Weights of a small mixture-of-experts language model, trained from scratch on English Wikipedia.
Size: 8 layers, width 768, vocabulary 16384, 111M parameters.
Below are experts of layer 4 (counted from 0) of a mixture-of-experts language model. Rows are named router (the router's row for the expert), gate (a neuron's input weights, with its number), up (a neuron's input weights, with its number) and show model dimensions 384-447. Each number is 200 + 40 x the weight over its row's rms, rounded and kept within 0 to 999.
After each expert's rows: a language model's description of what the expert responds to. This comes from a sample of Wikipedia text that the model never trained on.

# expert 14
router,223,185,210,169,184,213,176,221,167,107,216,223,218,223,204,138,196,156,145,196,211,233,281,256,218,243,261,133,186,242,177,190,239,146,157,199,234,233,202,164,253,137,232,222,166,122,185,168,216,174,211,227,236,204,201,287,144,190,181,186,250,218,159,206
gate0,200,267,184,180,186,125,179,233,179,246,177,258,173,154,169,162,212,235,120,148,204,162,149,198,177,216,175,216,204,96,271,278,221,218,176,175,133,204,164,252,200,238,200,174,228,251,216,251,95,172,255,206,187,198,177,111,239,211,244,187,173,138,145,228
up0,261,135,252,221,195,211,187,201,289,255,261,201,243,235,206,170,227,203,221,263,188,203,239,135,271,186,154,160,199,168,184,214,176,236,169,275,226,219,241,191,154,184,164,162,206,164,124,235,277,260,203,265,222,179,227,227,231,206,275,133,196,231,192,240
gate1,197,181,211,193,190,202,190,199,186,142,140,170,186,250,160,116,210,269,275,212,270,246,196,251,158,217,225,190,226,171,177,190,259,159,234,261,238,230,264,224,211,148,225,226,165,249,185,151,200,185,188,186,172,216,143,187,256,252,198,171,184,204,165,283
up1,246,198,136,213,166,192,312,148,100,158,155,203,296,180,155,130,202,278,210,228,194,200,159,214,215,201,253,160,197,205,194,200,132,157,198,175,144,245,183,207,217,194,207,226,140,172,142,130,120,198,181,224,143,201,205,194,286,138,208,190,151,227,198,165
Middle syllables of foreign personal and place names in lists and infoboxes, as in Tav-ri-ya, Bur-k-ina, Shap-oval-ov, often after capital letters.

# expert 7
router,198,280,253,299,218,178,158,281,192,160,190,171,226,181,188,174,206,210,234,212,225,207,268,267,204,209,191,227,192,222,239,219,220,218,128,96,201,274,159,201,202,203,189,222,248,138,226,198,225,185,181,189,232,167,230,138,213,190,248,232,210,244,177,241
gate0,201,212,205,149,263,195,224,185,206,203,251,172,179,182,221,142,221,213,204,231,190,211,247,186,155,271,108,248,171,258,194,267,207,182,179,165,233,166,182,202,161,148,211,140,250,206,242,214,211,251,194,265,244,209,237,229,192,263,98,242,199,219,143,231
up0,171,120,199,185,193,202,174,188,219,325,166,216,174,162,163,210,164,214,202,125,128,218,173,169,143,211,210,182,230,154,247,183,192,248,189,236,163,119,169,205,141,186,195,254,233,236,181,242,141,175,139,199,173,167,190,151,240,255,218,241,184,150,96,232
gate1,308,163,141,199,240,230,227,232,178,210,146,179,240,198,246,213,179,159,196,199,181,226,238,239,242,145,229,207,247,184,141,153,192,134,202,120,134,177,150,195,237,125,172,252,160,237,244,177,180,202,176,189,189,122,184,243,248,188,178,325,134,187,234,122
up1,181,194,117,255,287,147,172,190,220,201,206,183,217,203,201,239,243,252,180,178,147,217,184,226,281,166,190,190,163,255,175,203,208,227,233,196,247,214,126,261,189,212,237,245,164,241,214,168,231,164,193,261,231,200,264,191,218,198,225,190,103,206,165,179
Digits and spaces inside table cells and numeric lists, such as scores, years, vote counts and rankings like "| 27 |".

# expert 10
router,248,125,234,219,191,143,235,232,227,170,199,264,211,192,288,181,211,271,199,184,188,231,219,212,187,272,227,214,164,163,160,181,190,193,169,169,205,261,224,170,153,193,184,217,237,198,191,192,195,188,127,224,253,286,208,213,197,212,223,184,163,237,163,188
gate0,236,182,123,171,147,192,244,206,184,189,218,184,133,155,162,164,138,192,176,163,211,212,181,226,173,232,214,237,152,208,243,266,167,168,217,227,241,214,95,219,227,149,215,170,222,170,172,202,224,197,202,315,265,134,207,163,198,186,191,190,225,241,215,203
up0,138,171,292,230,103,253,271,226,216,199,127,196,223,249,138,164,155,167,126,292,156,189,151,178,125,231,211,260,251,194,210,178,95,216,219,223,153,298,217,230,234,228,228,248,202,235,230,168,227,202,167,255,199,140,148,194,193,195,164,183,226,192,209,209
gate1,211,243,244,249,140,190,172,197,191,217,148,136,198,126,191,136,188,194,182,177,244,148,164,156,195,171,185,230,203,188,164,221,269,242,142,125,203,238,142,126,145,197,194,168,162,199,245,243,203,214,244,195,242,199,154,254,207,228,151,266,180,226,228,237
up1,120,73,124,197,244,182,218,150,153,150,180,156,201,216,187,199,233,186,166,115,150,170,231,256,173,223,198,151,204,155,227,168,207,205,243,199,166,168,146,193,163,227,178,176,278,141,185,219,168,174,187,212,243,247,216,168,187,232,229,194,210,201,221,254
Final pieces of proper names and words, like surname suffixes ić, son, berg, ville, and place names Japan, France, just before commas or parentheses.

# expert 2
router,164,193,180,175,179,158,188,211,120,155,232,200,159,257,228,237,199,237,197,208,256,204,214,253,112,246,208,134,153,259,150,175,234,202,209,189,197,238,226,161,225,217,149,237,212,214,223,190,218,185,181,253,255,256,223,216,101,213,145,196,121,159,167,215
gate0,281,253,185,129,139,255,136,209,146,203,213,238,232,135,117,132,165,199,243,154,136,232,214,222,205,152,215,185,208,96,199,231,171,172,288,181,203,246,216,215,232,165,163,127,246,131,144,149,207,205,199,153,126,131,271,245,160,175,293,194,253,153,219,218
up0,136,199,210,123,215,223,143,135,174,152,224,204,152,205,225,222,175,209,186,204,204,109,314,226,173,136,149,208,287,219,211,160,180,293,200,201,221,167,197,189,226,166,120,136,122,246,182,147,189,203,219,306,185,214,258,223,191,205,184,188,186,267,222,222
gate1,105,153,168,237,199,221,259,266,217,167,189,209,211,184,217,234,200,165,103,136,224,210,157,240,295,229,181,209,206,192,162,223,205,215,180,159,157,236,201,188,234,209,240,209,257,205,181,155,216,180,182,206,219,180,205,255,186,181,244,151,244,155,212,228
up1,186,200,165,254,124,221,180,202,198,224,172,177,230,157,206,169,195,238,176,204,247,164,130,168,260,149,257,167,287,230,108,241,236,298,156,300,188,240,134,226,207,241,145,245,166,219,209,141,194,239,105,246,187,200,199,257,165,254,210,186,248,246,81,150
Function words opening a noun phrase or predicate in running prose, mainly the, a, The, was, is, his, often after of or in.

# expert 6
router,269,189,275,220,155,183,179,201,195,179,205,186,170,199,260,240,198,184,194,197,213,243,198,220,204,210,211,205,161,141,253,196,318,309,165,178,200,266,207,217,131,186,241,238,185,152,235,177,186,205,142,203,171,244,210,203,162,130,218,121,211,200,207,193
gate0,219,226,204,231,196,160,142,220,202,197,197,157,216,164,147,209,235,220,204,216,218,294,217,194,206,215,234,171,157,178,149,308,141,257,166,222,179,216,200,195,189,242,191,210,170,229,175,171,122,161,128,179,223,246,170,170,173,186,174,228,219,250,222,198
up0,266,185,157,170,207,262,208,147,129,214,219,206,261,252,226,188,173,165,153,225,119,328,222,198,195,191,174,199,240,233,184,226,251,185,253,181,140,252,194,163,209,184,114,194,264,141,158,216,235,191,197,220,214,198,243,223,178,126,183,221,154,153,126,214
gate1,231,147,185,186,186,166,158,217,205,220,193,185,176,199,157,173,126,259,138,264,156,224,166,226,210,128,218,131,205,256,216,155,175,170,192,192,175,218,191,173,173,169,201,219,245,240,187,140,289,166,191,157,176,295,276,141,154,141,180,156,143,226,144,181
up1,191,240,220,157,161,210,152,145,182,240,139,197,183,271,203,158,221,267,119,201,203,187,149,191,156,148,163,120,217,117,275,230,184,218,215,244,224,170,188,158,169,197,206,170,205,189,240,246,264,208,250,172,164,150,220,172,240,137,204,148,228,252,175,159
Words right after pipes or hyphens in tables and infoboxes, such as Title, month names and dates, plus relative words like that, which, who.

# expert 11
router,247,271,160,215,225,185,206,211,244,123,231,208,225,198,218,198,191,129,200,183,254,287,182,223,228,149,196,225,158,176,124,192,289,269,151,209,175,247,198,180,217,167,165,212,191,171,196,251,100,242,176,194,258,196,209,210,256,245,259,228,240,246,158,242
gate0,252,282,221,168,193,181,174,293,188,220,176,223,232,224,197,178,254,193,190,199,202,242,216,177,153,173,235,226,160,194,178,179,221,195,154,110,193,162,216,180,218,205,233,166,217,174,250,187,181,182,185,122,209,309,171,170,190,159,172,191,209,228,145,231
up0,279,284,199,184,214,158,170,192,140,202,215,247,189,143,183,256,303,235,240,179,148,308,208,191,246,134,140,203,192,163,207,188,234,214,212,107,191,229,221,222,258,199,240,279,163,220,233,206,281,108,203,165,234,201,165,202,233,234,261,128,173,245,169,183
gate1,175,203,167,287,202,121,243,150,221,212,242,98,193,172,243,232,146,214,213,187,210,127,178,240,143,210,128,249,172,247,177,234,222,227,171,253,147,216,193,192,209,154,163,224,230,90,219,174,172,140,257,239,158,169,183,195,232,199,279,187,199,199,124,137
up1,266,184,223,150,237,208,217,223,222,183,254,244,232,206,173,179,222,223,244,176,224,216,209,166,204,297,169,188,237,234,207,153,178,204,240,171,214,208,182,219,139,198,149,207,176,200,181,173,165,187,241,88,181,196,271,207,214,204,211,178,156,242,169,262
Suffix pieces completing technical or sports words (lipos-omes, jump-ing, nerv-ous), plus plural nouns like players, Championships, women.

# expert 5
router,260,164,224,224,86,204,223,156,197,227,171,198,179,204,154,246,155,264,264,203,272,217,226,200,183,216,192,192,170,220,199,179,271,200,213,178,193,224,183,203,157,236,229,204,215,182,209,150,223,182,143,192,193,206,107,239,241,181,178,296,169,155,146,210
gate0,297,240,205,236,176,195,163,216,163,177,219,236,221,218,154,230,186,192,179,249,216,130,225,184,232,264,174,186,182,161,141,204,210,187,145,167,166,180,282,246,233,220,142,215,224,186,100,156,181,175,162,197,178,183,194,106,202,155,169,159,206,265,225,254
up0,218,178,242,203,206,150,179,157,114,131,132,191,127,173,182,254,154,218,145,242,165,138,212,201,231,145,202,143,200,180,186,215,257,178,167,170,188,171,141,189,260,193,179,112,189,231,144,199,181,121,240,210,247,161,201,224,226,201,107,200,240,167,243,215
gate1,225,243,234,165,190,232,167,97,233,180,180,185,258,143,231,206,153,184,246,195,210,199,280,223,247,225,167,203,126,207,224,160,235,180,178,130,201,200,241,138,204,196,196,173,256,271,210,154,173,284,236,202,187,255,220,143,186,248,238,141,250,204,198,131
up1,276,195,253,219,171,205,192,172,235,194,195,241,232,208,251,225,238,193,199,185,199,213,161,206,169,214,150,110,215,235,261,276,180,233,176,237,181,166,194,267,204,210,151,136,267,126,214,209,222,195,225,220,198,180,185,190,178,187,152,231,234,181,229,223
Mid-sentence verbs, auxiliaries and prepositions in narrative prose, such as has, been, became, ruled, was, to, with.

# expert 13
router,205,164,212,266,212,150,239,219,226,227,227,145,219,153,258,220,185,174,224,222,229,231,176,222,190,203,156,231,178,88,145,186,196,204,215,97,157,214,191,143,253,180,229,161,101,96,177,178,166,192,214,227,316,186,196,206,194,207,238,167,257,193,207,231
gate0,219,189,135,225,217,219,197,182,170,174,219,216,210,151,196,204,216,151,146,290,126,115,171,155,278,174,175,192,231,127,180,243,221,143,198,171,181,217,180,272,262,136,214,257,204,166,182,238,238,194,214,214,237,180,180,224,195,211,229,149,203,194,231,182
up0,157,246,152,203,151,249,196,186,172,208,245,185,206,184,174,181,162,220,149,197,175,219,162,203,251,167,220,201,228,231,148,251,218,256,192,151,195,235,243,201,219,166,167,226,242,122,169,193,177,212,152,223,198,199,188,111,83,192,176,238,185,197,254,189
gate1,122,237,240,237,177,212,263,219,195,153,80,280,171,212,224,220,246,171,165,210,183,213,204,237,141,189,214,113,162,252,327,169,153,176,235,143,234,202,216,205,235,249,185,186,186,229,170,214,205,153,188,171,230,214,180,218,228,179,192,215,192,189,137,216
up1,199,161,238,208,188,186,190,263,183,180,250,180,110,149,229,227,196,206,188,156,137,194,199,177,198,181,190,215,207,209,266,195,169,240,263,154,243,137,226,167,190,204,241,234,169,210,190,218,190,231,207,173,184,296,242,171,243,145,213,192,250,192,144,229
Counting and quantity words (two, three, several, no, all) and the leading digits of years and numbers, such as 1 in 1917.

# expert 1
router,179,220,254,207,140,233,104,214,246,201,281,263,224,177,193,171,147,170,223,136,143,282,231,265,161,224,193,202,226,208,199,177,214,232,195,158,162,195,164,134,203,257,111,183,181,177,214,150,274,219,220,235,223,197,213,245,143,211,255,156,194,232,160,117
gate0,242,221,185,203,204,203,230,196,187,203,188,137,192,243,216,227,214,166,156,237,215,215,200,247,278,288,191,222,166,180,150,169,231,205,223,204,127,246,130,206,214,241,200,202,175,200,160,161,283,188,221,155,197,226,260,223,196,261,189,218,180,226,163,156
up0,190,173,140,167,148,261,263,303,186,260,224,181,136,265,205,206,235,270,209,175,233,174,189,174,201,176,141,194,172,205,209,190,205,219,192,190,276,187,142,195,161,214,180,195,187,186,138,182,199,150,207,156,151,154,260,159,231,244,272,222,228,294,197,270
gate1,176,294,198,172,173,224,198,201,266,187,196,234,178,242,211,177,193,139,231,122,166,216,193,147,190,225,190,246,177,222,258,177,164,179,257,182,184,258,241,135,134,210,158,163,165,136,165,179,265,188,203,201,223,214,172,221,249,221,187,206,258,211,285,158
up1,187,232,226,124,214,174,266,251,155,238,209,145,229,181,273,180,93,143,166,196,187,171,186,169,173,254,253,216,177,153,241,255,216,199,236,168,179,192,241,268,246,175,209,178,206,307,203,156,195,228,163,106,161,183,240,260,199,99,231,255,205,232,220,187
Subject pronouns and possessives in biographies (he, she, his), plus nouns after "the" or "Early", such as son, album, life.

# expert 0
router,192,182,248,211,155,169,147,223,228,113,197,201,190,209,260,238,245,201,252,185,247,204,175,282,157,200,227,235,240,171,269,172,213,174,210,169,191,305,195,196,190,242,164,207,131,179,219,218,188,208,144,231,193,222,128,229,222,198,226,205,260,243,232,215
gate0,296,243,204,179,185,195,271,200,241,166,185,108,148,103,252,204,287,116,228,195,170,269,230,158,194,220,172,147,168,265,205,203,238,287,170,250,165,208,163,161,275,181,213,176,205,213,175,226,145,197,179,274,203,200,187,275,247,171,155,132,240,218,177,284
up0,241,155,252,128,187,124,271,243,213,166,174,189,259,233,312,233,266,217,278,155,114,180,264,175,165,174,204,143,182,189,122,216,214,210,259,193,154,159,219,229,172,163,230,245,217,116,271,224,191,188,290,205,168,136,181,173,210,215,197,219,191,256,256,210
gate1,194,235,217,194,201,225,175,192,187,203,272,162,172,201,180,227,239,205,226,178,167,179,217,201,185,230,163,165,203,209,199,210,193,209,179,224,198,193,253,132,162,255,183,232,196,214,180,198,139,243,157,228,251,147,263,243,184,184,169,207,233,194,243,280
up1,191,245,256,219,169,120,189,188,209,217,133,234,247,200,218,219,179,256,243,193,248,180,202,164,244,171,239,237,200,179,193,167,264,252,192,229,249,128,146,180,243,185,211,219,145,225,219,278,135,201,183,162,224,190,144,232,225,79,186,186,181,231,160,170
Punctuation and connectors splitting items in lists, infoboxes and tables, such as commas, and, line-initial hyphens, pipes, opening parentheses.

# expert 4
router,223,204,254,242,214,194,186,189,181,217,267,185,164,196,131,202,185,259,236,142,236,174,227,199,189,219,230,157,193,236,230,202,259,258,146,219,231,142,222,176,147,111,174,216,237,148,244,203,163,192,139,201,243,174,165,137,158,159,267,224,209,209,137,176
gate0,211,190,253,190,149,262,245,149,239,223,207,191,289,198,241,211,220,195,177,258,251,226,168,159,255,207,170,156,155,238,218,196,287,219,248,204,144,156,162,197,218,241,181,198,105,201,235,242,210,209,210,278,215,161,193,184,206,109,250,195,253,215,251,234
up0,158,189,219,193,256,194,243,243,248,109,240,151,137,216,220,253,211,185,166,168,209,196,204,198,197,231,166,227,205,180,222,194,217,85,173,220,158,215,230,138,273,193,270,212,204,225,234,244,136,161,224,222,221,246,236,239,119,194,236,169,209,216,233,230
gate1,177,221,181,225,261,187,150,200,197,140,218,237,185,239,161,198,259,286,122,131,250,178,200,140,182,171,204,199,222,237,214,233,253,183,214,242,191,163,229,220,227,167,182,135,180,126,147,238,177,118,183,185,282,232,189,221,139,184,227,217,189,193,178,186
up1,271,183,166,221,194,241,191,232,233,204,243,275,185,124,228,232,207,287,156,244,203,166,236,209,184,178,203,200,230,274,208,207,221,161,169,161,184,223,116,211,255,202,228,174,139,202,215,227,269,185,157,206,227,210,153,181,224,255,181,239,182,155,262,157
Digits, spaces, pipes and math signs in numeric table cells, such as climate data, statistics, coordinates and scores, e.g. 51.8, +, %, ±.

# expert 15
router,242,186,175,162,243,55,233,142,188,196,238,269,208,188,228,179,167,211,294,240,196,204,207,222,191,148,210,153,206,164,246,209,173,175,185,178,298,231,222,189,207,261,162,222,219,150,164,205,144,148,199,187,223,233,168,233,207,180,202,149,188,253,146,252
gate0,256,190,180,280,228,241,211,167,118,197,171,199,254,169,283,199,205,258,247,276,184,222,161,132,202,173,167,191,282,140,200,199,203,238,235,132,170,226,222,136,253,242,228,185,217,218,186,240,212,230,200,219,201,238,171,127,176,256,204,168,173,250,263,137
up0,151,175,198,266,85,200,174,215,212,176,236,249,131,217,240,248,245,145,205,140,212,253,244,188,237,169,181,193,231,198,231,204,140,250,150,189,219,188,194,186,173,291,186,201,194,169,167,219,130,220,144,168,137,206,178,193,182,237,281,152,247,234,135,165
gate1,198,183,141,164,215,168,141,217,146,139,241,212,240,216,202,170,278,204,190,161,208,200,200,236,190,191,237,221,175,223,178,218,218,213,164,148,201,146,209,183,190,232,165,270,209,264,195,106,135,155,162,196,206,134,197,195,183,177,265,258,218,144,132,189
up1,226,230,168,148,193,140,216,175,156,225,138,168,221,176,178,213,101,183,222,184,238,205,211,221,200,279,211,204,211,208,269,219,195,186,134,235,135,235,165,222,222,202,191,135,223,149,133,233,259,198,166,216,277,204,163,193,190,253,216,178,228,170,230,177
Degree and minute symbols in coordinates, capital letters in codes and abbreviations (DSM, CFB, JPL), and digits in identifiers.

# expert 3
router,227,220,228,277,140,129,268,277,175,211,219,158,202,180,220,259,245,192,161,228,275,234,183,259,204,240,159,256,190,113,122,189,247,203,240,185,144,218,187,233,223,229,176,195,152,143,209,214,233,230,194,225,212,168,178,278,157,264,215,227,182,266,214,183
gate0,207,238,169,199,255,188,210,220,206,239,210,285,204,185,190,236,179,257,171,181,146,178,161,168,198,224,197,233,229,166,204,233,203,159,208,207,188,197,202,192,149,159,256,224,226,265,233,243,182,257,281,209,180,251,220,134,187,215,131,170,146,236,235,220
up0,169,214,177,206,211,280,185,119,221,257,176,179,186,184,154,208,190,227,242,190,244,203,210,153,191,259,181,260,226,186,207,187,151,177,251,236,254,261,242,251,209,149,198,242,241,212,221,111,237,207,213,217,206,118,217,201,258,263,285,237,175,167,153,122
gate1,97,219,198,210,155,269,209,103,188,260,252,196,129,212,222,195,215,135,250,246,165,156,161,252,252,229,198,209,225,218,225,224,160,217,249,278,231,222,183,237,180,171,265,237,231,117,141,116,245,194,227,215,206,207,214,187,146,274,189,241,117,265,238,240
up1,179,160,179,225,269,169,228,149,179,191,161,218,117,266,159,104,261,318,215,217,227,227,175,205,136,256,164,169,193,249,191,201,225,187,206,234,178,207,206,168,266,164,199,185,169,279,138,193,207,207,279,227,271,161,168,193,219,170,231,173,171,224,293,182
Line breaks, periods, and heading markers (==, ===) at sentence ends, section titles, and table-row boundaries, such as "Distribution==".

# expert 9
router,201,202,243,220,178,156,227,238,258,206,279,136,207,230,157,194,179,181,144,196,190,167,183,210,248,222,153,110,104,216,186,124,182,230,267,136,176,159,224,146,201,222,159,228,198,149,250,185,157,258,125,164,224,160,196,183,186,140,147,217,210,224,158,248
gate0,223,287,213,221,239,163,231,241,187,237,193,111,167,176,188,237,231,216,257,209,188,210,153,278,207,115,197,280,222,185,206,182,175,184,170,247,212,165,160,152,176,243,213,226,187,279,207,183,271,171,237,224,161,155,132,171,285,249,204,219,206,251,173,165
up0,158,119,186,113,200,162,231,268,110,131,250,202,181,235,198,249,160,255,242,186,231,245,160,215,145,231,175,201,275,154,219,214,218,249,167,156,229,272,188,214,187,214,198,224,216,244,194,221,165,203,187,189,213,144,203,183,249,116,253,218,178,193,173,219
gate1,207,138,258,210,119,166,157,218,250,284,168,183,163,190,198,263,205,153,274,192,241,238,177,275,144,163,147,285,215,177,222,171,158,202,224,68,150,171,179,175,208,227,279,277,199,252,169,162,244,250,154,190,204,169,205,205,233,232,197,269,227,203,269,221
up1,191,198,221,149,252,84,178,193,234,217,246,146,253,256,167,178,224,196,252,226,123,244,183,117,130,206,249,262,186,210,218,210,199,189,90,180,177,231,244,172,193,244,126,210,222,213,217,197,170,210,209,205,192,200,192,132,172,114,179,177,195,173,167,144
Capital letters and first pieces of proper names, often after a pipe or comma, such as San, Robert, C in César.

# expert 12
router,231,303,238,150,110,148,157,202,185,133,155,205,261,228,261,207,204,119,216,219,202,169,204,252,109,178,181,237,179,226,176,153,257,261,181,186,195,216,139,138,203,204,127,149,142,157,155,227,191,217,197,206,186,182,184,187,174,195,212,196,178,151,181,141
gate0,294,163,235,169,254,187,126,249,233,217,171,197,135,257,191,239,185,167,189,195,247,195,195,177,176,183,248,269,176,145,198,202,227,184,201,239,173,170,137,140,218,171,185,278,200,236,187,178,246,252,202,201,201,156,236,218,160,243,155,166,181,242,184,169
up0,238,162,242,231,284,162,166,169,202,223,224,159,224,224,182,237,161,161,223,209,167,201,206,168,178,266,228,177,276,166,113,224,119,192,199,298,150,166,166,192,164,234,185,174,193,214,155,282,214,230,217,214,201,143,228,140,179,212,228,203,279,74,183,177
gate1,212,171,196,147,182,231,148,215,233,251,159,140,200,214,128,219,182,201,273,222,211,207,213,199,176,113,193,165,271,195,175,212,167,159,230,158,166,213,217,215,190,191,90,139,249,145,177,202,209,112,274,255,112,143,194,187,184,245,190,164,142,197,182,129
up1,206,217,170,191,281,234,174,220,268,164,184,174,242,152,204,217,220,185,159,166,257,131,246,209,167,226,169,210,221,167,222,269,238,217,135,232,113,214,260,189,206,165,177,171,244,183,203,209,237,237,301,181,195,165,216,212,280,159,136,172,200,151,176,198
Word pieces right after the, a or an, such as first, same, second, largest, main, city, plus hyphens inside compounds like two-year and ISBN numbers.

# expert 8
router,198,174,159,201,219,243,178,241,231,140,229,228,205,207,178,279,137,171,229,243,257,215,154,253,165,296,187,212,192,163,195,200,301,216,155,206,273,237,186,172,207,139,119,202,178,217,232,189,192,200,121,177,245,215,184,219,182,182,171,278,147,176,165,206
gate0,195,179,241,196,179,238,267,251,171,188,250,196,159,202,245,160,232,206,212,149,213,242,217,167,279,166,256,219,210,216,152,226,193,170,169,185,174,279,194,187,105,241,155,135,240,120,204,197,170,126,212,181,204,215,215,241,183,175,215,151,223,170,278,216
up0,161,151,151,186,193,230,123,196,204,185,244,269,170,156,246,152,96,236,207,245,228,141,140,119,208,249,256,203,237,272,219,131,177,244,217,176,237,209,217,235,176,206,158,262,201,173,122,265,184,217,255,213,218,174,130,196,250,285,189,117,223,206,120,187
gate1,224,231,225,154,214,238,205,208,240,237,203,183,276,205,221,142,238,241,120,232,256,189,225,120,144,181,174,180,99,233,194,213,241,249,178,201,148,163,203,300,209,166,156,180,212,227,223,139,235,175,241,234,232,184,138,185,136,196,285,162,166,115,250,184
up1,257,173,236,266,193,242,260,177,228,250,168,196,184,198,189,177,233,210,165,208,261,266,225,101,205,164,222,189,198,215,174,229,195,205,209,212,211,227,144,150,216,227,177,233,190,182,185,150,170,191,198,187,279,192,196,203,228,267,190,193,219,179,188,166
Prepositions linking phrases in prose, such as by, of, from, to, in, and pipes beginning or separating cells in sports or results tables.